{"experts_per_token": 2, "router_score": "softmax", "balance_loss": 0.00035, "norm": "rmsnorm", "steps": 4491, "dataset": "wikipedia_en"}
Below are experts of layer 6 (counted from 0) of a mixture-of-experts language model. Rows are named router (the router's row for the expert), down (a neuron's output weights, with its number) and show model dimensions 0-191. Each number is 200 + 40 x the weight over its row's rms, rounded and kept within 0 to 999.
Before each expert's rows: a language model's description of what the expert responds to. This comes from a sample of Wikipedia text that the model never trained on.

# expert 23
It responds to: Opening parentheses and quote marks before births, dates or aliases, such as (born, plus fragments all and oll and non-Latin script bytes.
router,242,219,157,227,147,214,248,153,256,272,260,134,184,196,176,237,200,250,144,201,198,145,233,197,208,227,141,154,129,213,249,221,199,206,223,185,151,233,162,184,137,210,161,228,223,168,179,208,201,225,226,196,95,188,173,187,179,256,203,193,144,226,195,209,253,162,172,183,143,190,235,250,216,137,197,218,171,187,189,234,257,225,153,108,191,222,188,208,160,211,196,113,213,154,194,229,181,122,179,190,120,197,168,240,222,213,243,183,163,161,223,302,203,155,124,232,215,198,212,162,122,188,191,144,217,183,165,199,195,64,220,226,181,208,252,199,195,313,126,239,196,146,200,180,196,159,257,210,309,196,183,232,163,207,190,229,186,196,199,151,160,274,159,206,229,221,238,187,197,253,177,169,265,256,169,221,230,214,196,153,223,234,216,230,251,262,231,152,173,230,248,245
down0,133,181,222,206,218,221,164,161,192,228,201,244,256,281,147,173,153,178,187,141,208,219,218,251,111,129,170,189,149,185,134,230,216,159,181,189,169,128,246,169,148,159,186,156,175,213,208,237,146,253,254,227,177,142,212,257,273,168,210,171,192,166,201,192,237,177,211,206,189,148,188,221,190,149,158,217,94,179,177,189,182,183,153,174,219,165,158,187,167,273,204,172,202,173,240,183,166,155,218,188,155,196,204,295,170,270,118,264,233,205,175,188,306,201,210,143,211,157,186,225,199,180,185,170,214,235,227,253,270,229,212,179,142,186,206,202,169,184,95,192,248,157,228,159,159,209,220,232,144,217,165,253,129,145,168,259,234,214,224,252,171,225,201,126,218,208,189,186,109,246,215,257,159,152,228,183,168,166,236,241,246,150,229,212,256,211,228,247,202,154,266,240

# expert 17
It responds to: Sentence-final periods, decimal points in coordinates, and clause starters like that, where, He, This, plus g in Thanksgiving.
router,185,183,182,225,284,185,185,246,201,189,234,234,141,267,181,251,156,159,207,224,146,177,182,137,244,161,267,140,153,181,281,176,250,195,204,169,206,191,213,203,248,161,180,247,238,210,194,164,212,265,269,253,214,252,257,174,191,223,239,200,136,170,178,166,148,135,212,209,229,199,210,186,212,173,205,183,143,317,195,126,167,232,187,156,207,251,196,214,218,226,200,241,210,285,222,316,180,224,199,177,181,167,189,206,226,150,176,238,140,227,173,164,172,205,173,182,271,201,146,196,132,155,144,244,144,149,173,235,235,199,194,177,128,165,211,164,249,199,224,171,150,248,254,212,240,195,215,197,198,124,231,192,162,211,279,260,187,208,210,178,236,247,187,192,215,212,216,170,243,181,117,203,144,185,210,251,217,286,174,187,260,146,180,118,141,164,181,203,165,232,146,286
down0,128,239,203,170,241,243,229,221,159,207,161,251,174,166,186,202,200,217,208,170,170,183,198,198,171,241,198,289,189,195,150,207,213,137,237,259,183,205,197,214,161,192,154,172,217,175,193,154,230,219,197,195,130,207,219,247,249,267,235,281,215,206,206,240,242,115,154,183,157,181,217,219,173,183,237,217,132,137,118,253,163,183,181,215,218,168,185,178,170,209,128,236,185,183,268,297,95,269,203,153,278,161,316,171,227,234,161,227,185,258,180,212,199,208,213,282,277,122,219,227,155,198,252,179,133,198,156,205,207,188,224,199,195,211,247,147,234,239,313,292,189,150,189,190,273,200,197,103,199,243,212,251,181,184,219,222,172,192,215,231,185,191,245,174,206,192,203,194,188,280,197,215,253,187,164,283,197,227,158,192,208,162,206,152,181,189,206,237,246,194,212,217

# expert 18
It responds to: Common adjectives after the, a, or 's (new, own, public, local) and adjective or participle endings like -able, -ensive, -ised.
router,196,167,217,252,178,198,181,269,145,161,181,178,210,207,252,163,217,172,195,198,225,188,202,174,219,210,220,198,233,196,136,185,250,153,186,171,258,219,165,199,200,269,181,266,223,273,187,176,170,211,187,169,162,240,287,222,160,224,233,171,189,212,133,198,173,183,172,158,217,190,166,148,231,261,146,252,141,153,243,188,260,224,174,192,109,206,253,258,275,180,226,179,236,258,152,190,160,251,118,203,215,222,247,201,244,207,264,234,176,226,134,187,241,199,228,189,168,245,241,214,115,258,178,201,149,199,200,144,154,199,228,319,226,198,129,246,231,238,235,205,241,170,186,197,149,171,159,171,206,209,178,197,176,111,197,120,211,168,268,104,277,188,211,184,247,188,287,227,260,135,233,155,171,275,149,211,205,196,151,176,134,226,207,255,183,203,201,172,226,191,221,171
down0,196,214,250,212,160,209,266,216,189,207,176,159,195,89,261,163,205,205,93,156,223,233,209,185,248,211,132,257,230,140,216,143,153,220,214,248,188,211,177,217,207,189,269,209,189,254,224,158,202,275,140,228,181,208,211,221,267,228,216,267,253,167,212,266,185,204,177,228,133,182,292,183,222,224,144,177,206,227,183,204,176,238,251,205,236,168,222,207,192,210,217,210,147,274,205,266,231,176,241,147,219,142,164,204,171,177,158,162,225,205,145,259,238,226,211,217,227,184,199,200,118,246,158,218,222,170,207,234,223,195,167,275,235,160,174,161,220,199,230,207,203,227,180,194,175,219,261,167,231,193,262,182,227,279,117,193,205,186,196,225,122,227,243,268,106,215,163,319,226,207,158,189,175,118,194,121,189,184,147,312,184,222,185,180,181,229,198,255,227,196,198,188

# expert 14
It responds to: Wikipedia == heading markers, paragraph-ending periods with blank lines, and opening quotes or The starting sections, e.g. ==History==, ==Cast==.
router,240,171,151,265,160,230,269,158,162,215,189,159,184,210,242,268,327,181,237,198,126,176,242,192,234,211,211,235,285,232,238,195,196,208,149,287,214,188,157,182,209,213,174,159,226,184,141,184,192,231,133,227,201,194,126,252,202,162,163,208,203,235,194,241,195,175,160,264,195,180,240,230,240,228,209,212,179,207,95,175,181,181,215,156,232,224,179,254,170,242,163,209,218,172,153,209,175,183,218,182,200,213,211,209,217,254,262,202,161,191,205,236,171,203,251,304,193,164,188,197,144,287,216,192,226,102,210,243,168,198,139,158,166,225,246,194,280,243,281,216,188,237,142,177,227,140,233,177,214,236,184,190,170,203,182,217,287,205,161,139,142,251,199,192,181,214,190,106,185,257,180,279,190,190,269,166,210,134,188,207,229,220,194,163,206,184,155,212,252,255,250,287
down0,238,233,207,191,175,197,268,217,226,99,185,216,137,195,177,242,207,252,267,213,158,257,231,259,168,247,223,184,214,196,255,211,190,132,209,244,191,218,242,168,246,192,221,164,237,146,158,176,191,230,213,148,150,280,206,127,204,194,220,139,218,112,172,262,201,133,219,171,151,232,134,176,204,186,198,259,194,238,117,136,180,211,227,283,133,251,155,271,224,183,207,174,215,164,209,214,192,197,156,218,186,208,172,218,179,192,255,184,252,190,202,163,231,195,176,244,155,151,186,216,194,194,226,232,122,142,239,174,161,223,224,117,221,243,175,205,166,190,184,154,220,162,135,204,212,226,257,220,246,208,204,184,169,298,161,259,176,191,244,221,173,241,243,229,116,162,151,249,224,244,201,183,190,222,145,143,99,225,264,184,191,226,208,255,208,219,181,159,204,94,135,204

# expert 29
It responds to: Suffix pieces like ic, ical, le and 's, political words National, Social, Democratic, and table separator pipes in award and track lists.
router,245,200,271,222,182,265,202,236,207,216,294,236,206,208,144,218,232,155,260,227,306,234,236,133,164,115,210,225,272,181,184,261,175,194,225,296,143,219,164,191,151,254,234,198,192,188,237,186,225,189,262,192,246,140,215,141,172,203,148,167,216,296,164,205,229,222,206,251,167,236,152,296,238,242,187,242,212,256,221,205,293,189,237,196,261,178,199,230,211,202,180,217,225,257,171,159,164,272,129,117,177,196,223,159,235,199,215,216,260,212,174,180,154,199,170,160,171,246,138,132,241,207,228,229,229,127,186,252,182,227,197,167,245,205,211,251,237,231,191,149,170,183,232,191,182,209,212,197,176,253,123,205,225,201,199,215,244,156,196,187,198,180,202,218,185,215,205,179,154,205,179,64,127,147,224,201,189,240,185,211,257,231,222,191,152,221,243,243,156,182,190,229
down0,222,187,173,258,225,237,159,262,227,241,94,164,244,269,219,212,121,206,157,197,205,195,155,272,196,236,169,238,185,171,200,149,243,205,155,145,186,254,217,201,156,182,175,214,206,162,169,223,245,231,197,155,189,226,219,202,235,176,320,167,209,216,168,214,211,175,160,166,289,254,250,211,159,165,231,148,207,237,254,182,254,123,228,223,196,198,176,203,256,101,170,190,184,209,231,198,202,151,160,167,177,287,169,241,154,276,252,168,248,210,191,209,154,122,217,279,148,182,270,177,166,186,254,209,201,218,192,253,174,223,240,181,205,175,270,261,247,192,158,255,181,228,177,208,185,89,206,259,172,141,210,169,169,256,161,184,244,189,196,215,214,163,228,188,190,158,222,233,249,199,171,132,251,210,232,154,220,158,238,235,228,218,196,280,227,202,217,164,238,132,199,149

# expert 26
It responds to: Function words, mostly the, a, of, with, for, coming after a verb or preposition in running prose, e.g. named in the.
router,224,260,225,213,137,206,121,226,268,235,277,149,151,141,159,161,202,213,62,167,281,164,187,183,183,228,265,127,250,200,171,176,171,183,192,226,227,238,167,241,168,143,210,184,197,191,193,181,227,152,192,188,163,222,238,231,241,185,175,282,206,166,167,190,254,162,252,179,151,212,147,125,252,233,187,208,214,285,76,255,245,160,178,241,151,180,228,219,136,213,137,185,137,223,231,247,183,237,172,169,227,136,257,160,250,191,240,140,231,204,206,167,256,169,253,185,191,206,152,206,204,237,213,197,209,149,203,219,203,163,171,192,188,194,185,185,231,223,228,222,228,175,159,252,166,206,183,198,187,185,219,180,195,180,202,246,204,220,202,161,243,227,218,244,234,206,298,201,88,142,154,205,209,205,157,182,197,231,158,126,152,236,138,189,245,204,164,221,143,255,185,245
down0,163,126,247,222,218,214,206,245,217,165,221,218,278,222,242,229,161,261,188,204,245,185,207,247,169,153,164,234,249,207,206,265,156,304,186,232,196,257,237,198,170,192,250,233,223,173,129,182,268,200,250,192,163,161,253,202,186,200,212,195,204,121,173,98,249,204,170,208,181,272,48,187,176,185,257,205,256,260,183,289,153,201,261,205,195,174,201,189,195,152,212,205,172,243,179,200,178,255,190,174,216,191,255,152,183,242,170,141,248,199,187,160,152,204,169,157,263,157,220,179,237,209,320,247,132,242,227,151,152,216,162,215,170,215,197,196,260,150,237,204,165,230,172,239,182,252,141,221,155,219,214,220,158,180,249,185,173,196,239,206,199,195,154,243,234,213,193,253,168,139,149,191,220,227,193,180,188,257,155,216,188,202,136,205,178,186,170,126,157,195,120,192

# expert 9
It responds to: Newlines and the dashes opening infobox list lines (Born, Height, Position), plus table row endings and heading breaks.
router,106,129,173,258,237,222,153,139,195,266,180,224,164,157,250,229,244,192,273,205,259,171,265,207,189,226,218,173,160,261,197,212,161,186,151,274,146,269,210,187,220,190,187,180,193,224,190,203,226,155,131,244,133,177,196,185,175,175,183,216,282,198,180,205,232,290,239,252,167,188,250,149,198,239,123,206,195,199,197,171,214,198,218,204,190,304,232,154,137,178,170,174,242,202,156,213,185,253,264,186,184,187,252,202,182,161,196,188,183,134,136,247,207,239,133,325,199,116,205,195,237,120,173,173,186,212,284,256,134,238,202,235,187,180,199,201,198,142,206,214,186,254,196,281,154,233,238,211,177,252,200,192,219,175,153,214,138,173,159,206,144,125,163,211,217,224,191,162,150,159,190,190,132,206,176,119,236,151,210,237,210,213,203,189,189,149,182,186,194,229,222,237
down0,189,236,217,268,183,172,151,167,192,228,158,186,271,216,244,151,292,170,195,179,125,147,205,139,108,221,162,246,130,195,165,269,249,169,190,223,204,183,203,223,163,165,296,202,193,187,115,208,215,221,290,153,213,220,187,173,257,200,196,202,195,156,126,186,197,172,192,197,188,229,159,139,201,164,201,172,220,238,190,177,234,221,203,164,217,168,217,144,223,232,178,192,239,202,210,240,189,218,226,146,190,153,202,259,200,173,125,129,208,182,163,157,209,213,200,177,152,161,229,196,165,290,226,187,247,96,146,191,180,224,221,230,205,183,188,238,196,201,179,261,128,243,182,260,257,200,174,244,177,230,97,224,177,271,197,198,331,161,234,201,198,237,200,196,183,145,200,276,219,242,220,193,183,172,204,200,209,181,154,312,181,196,191,150,235,165,154,252,228,145,159,243

# expert 7
It responds to: Commas, and, or, but, plus relative and subject pronouns (which, who, that, he, they) where clauses and list items join.
router,179,256,187,160,250,218,273,185,135,191,196,243,179,231,186,253,163,152,181,201,235,191,164,228,218,145,250,205,217,262,224,223,185,171,152,213,185,196,228,160,202,200,147,135,227,203,173,143,176,216,202,272,220,203,161,185,196,184,188,210,245,192,133,267,248,241,185,154,225,246,137,231,168,249,186,188,241,241,261,198,159,140,243,237,195,232,249,184,142,122,224,220,200,178,204,174,187,191,232,203,258,237,121,198,187,218,112,231,117,265,189,221,141,162,139,179,189,242,167,102,223,121,187,205,196,216,162,267,222,180,158,193,199,246,205,174,133,131,186,157,169,179,213,130,163,248,206,231,222,105,243,174,200,217,161,165,137,136,226,233,185,246,206,250,267,122,236,273,270,218,216,230,196,226,213,240,183,272,158,175,247,121,197,167,202,205,245,245,175,182,140,193
down0,238,128,299,238,190,197,215,218,223,183,218,192,130,184,232,203,171,207,220,253,151,213,212,209,213,192,158,221,176,196,230,210,154,136,207,262,132,196,146,269,214,236,209,122,178,171,200,245,225,204,235,183,260,144,237,222,256,180,211,244,172,145,299,218,221,172,247,265,264,243,268,251,165,187,203,245,156,240,130,157,207,161,247,175,260,215,247,193,157,207,172,224,190,167,269,206,196,240,111,207,228,179,197,226,104,226,184,203,211,219,221,177,164,247,140,179,145,200,195,187,247,169,230,213,222,239,214,219,245,218,168,271,118,231,223,211,152,220,207,165,174,211,206,202,188,182,182,180,249,172,208,198,199,306,196,152,200,151,255,203,173,204,201,158,114,241,210,250,272,158,270,170,220,173,218,247,138,250,235,278,212,174,231,271,221,291,176,171,142,223,241,214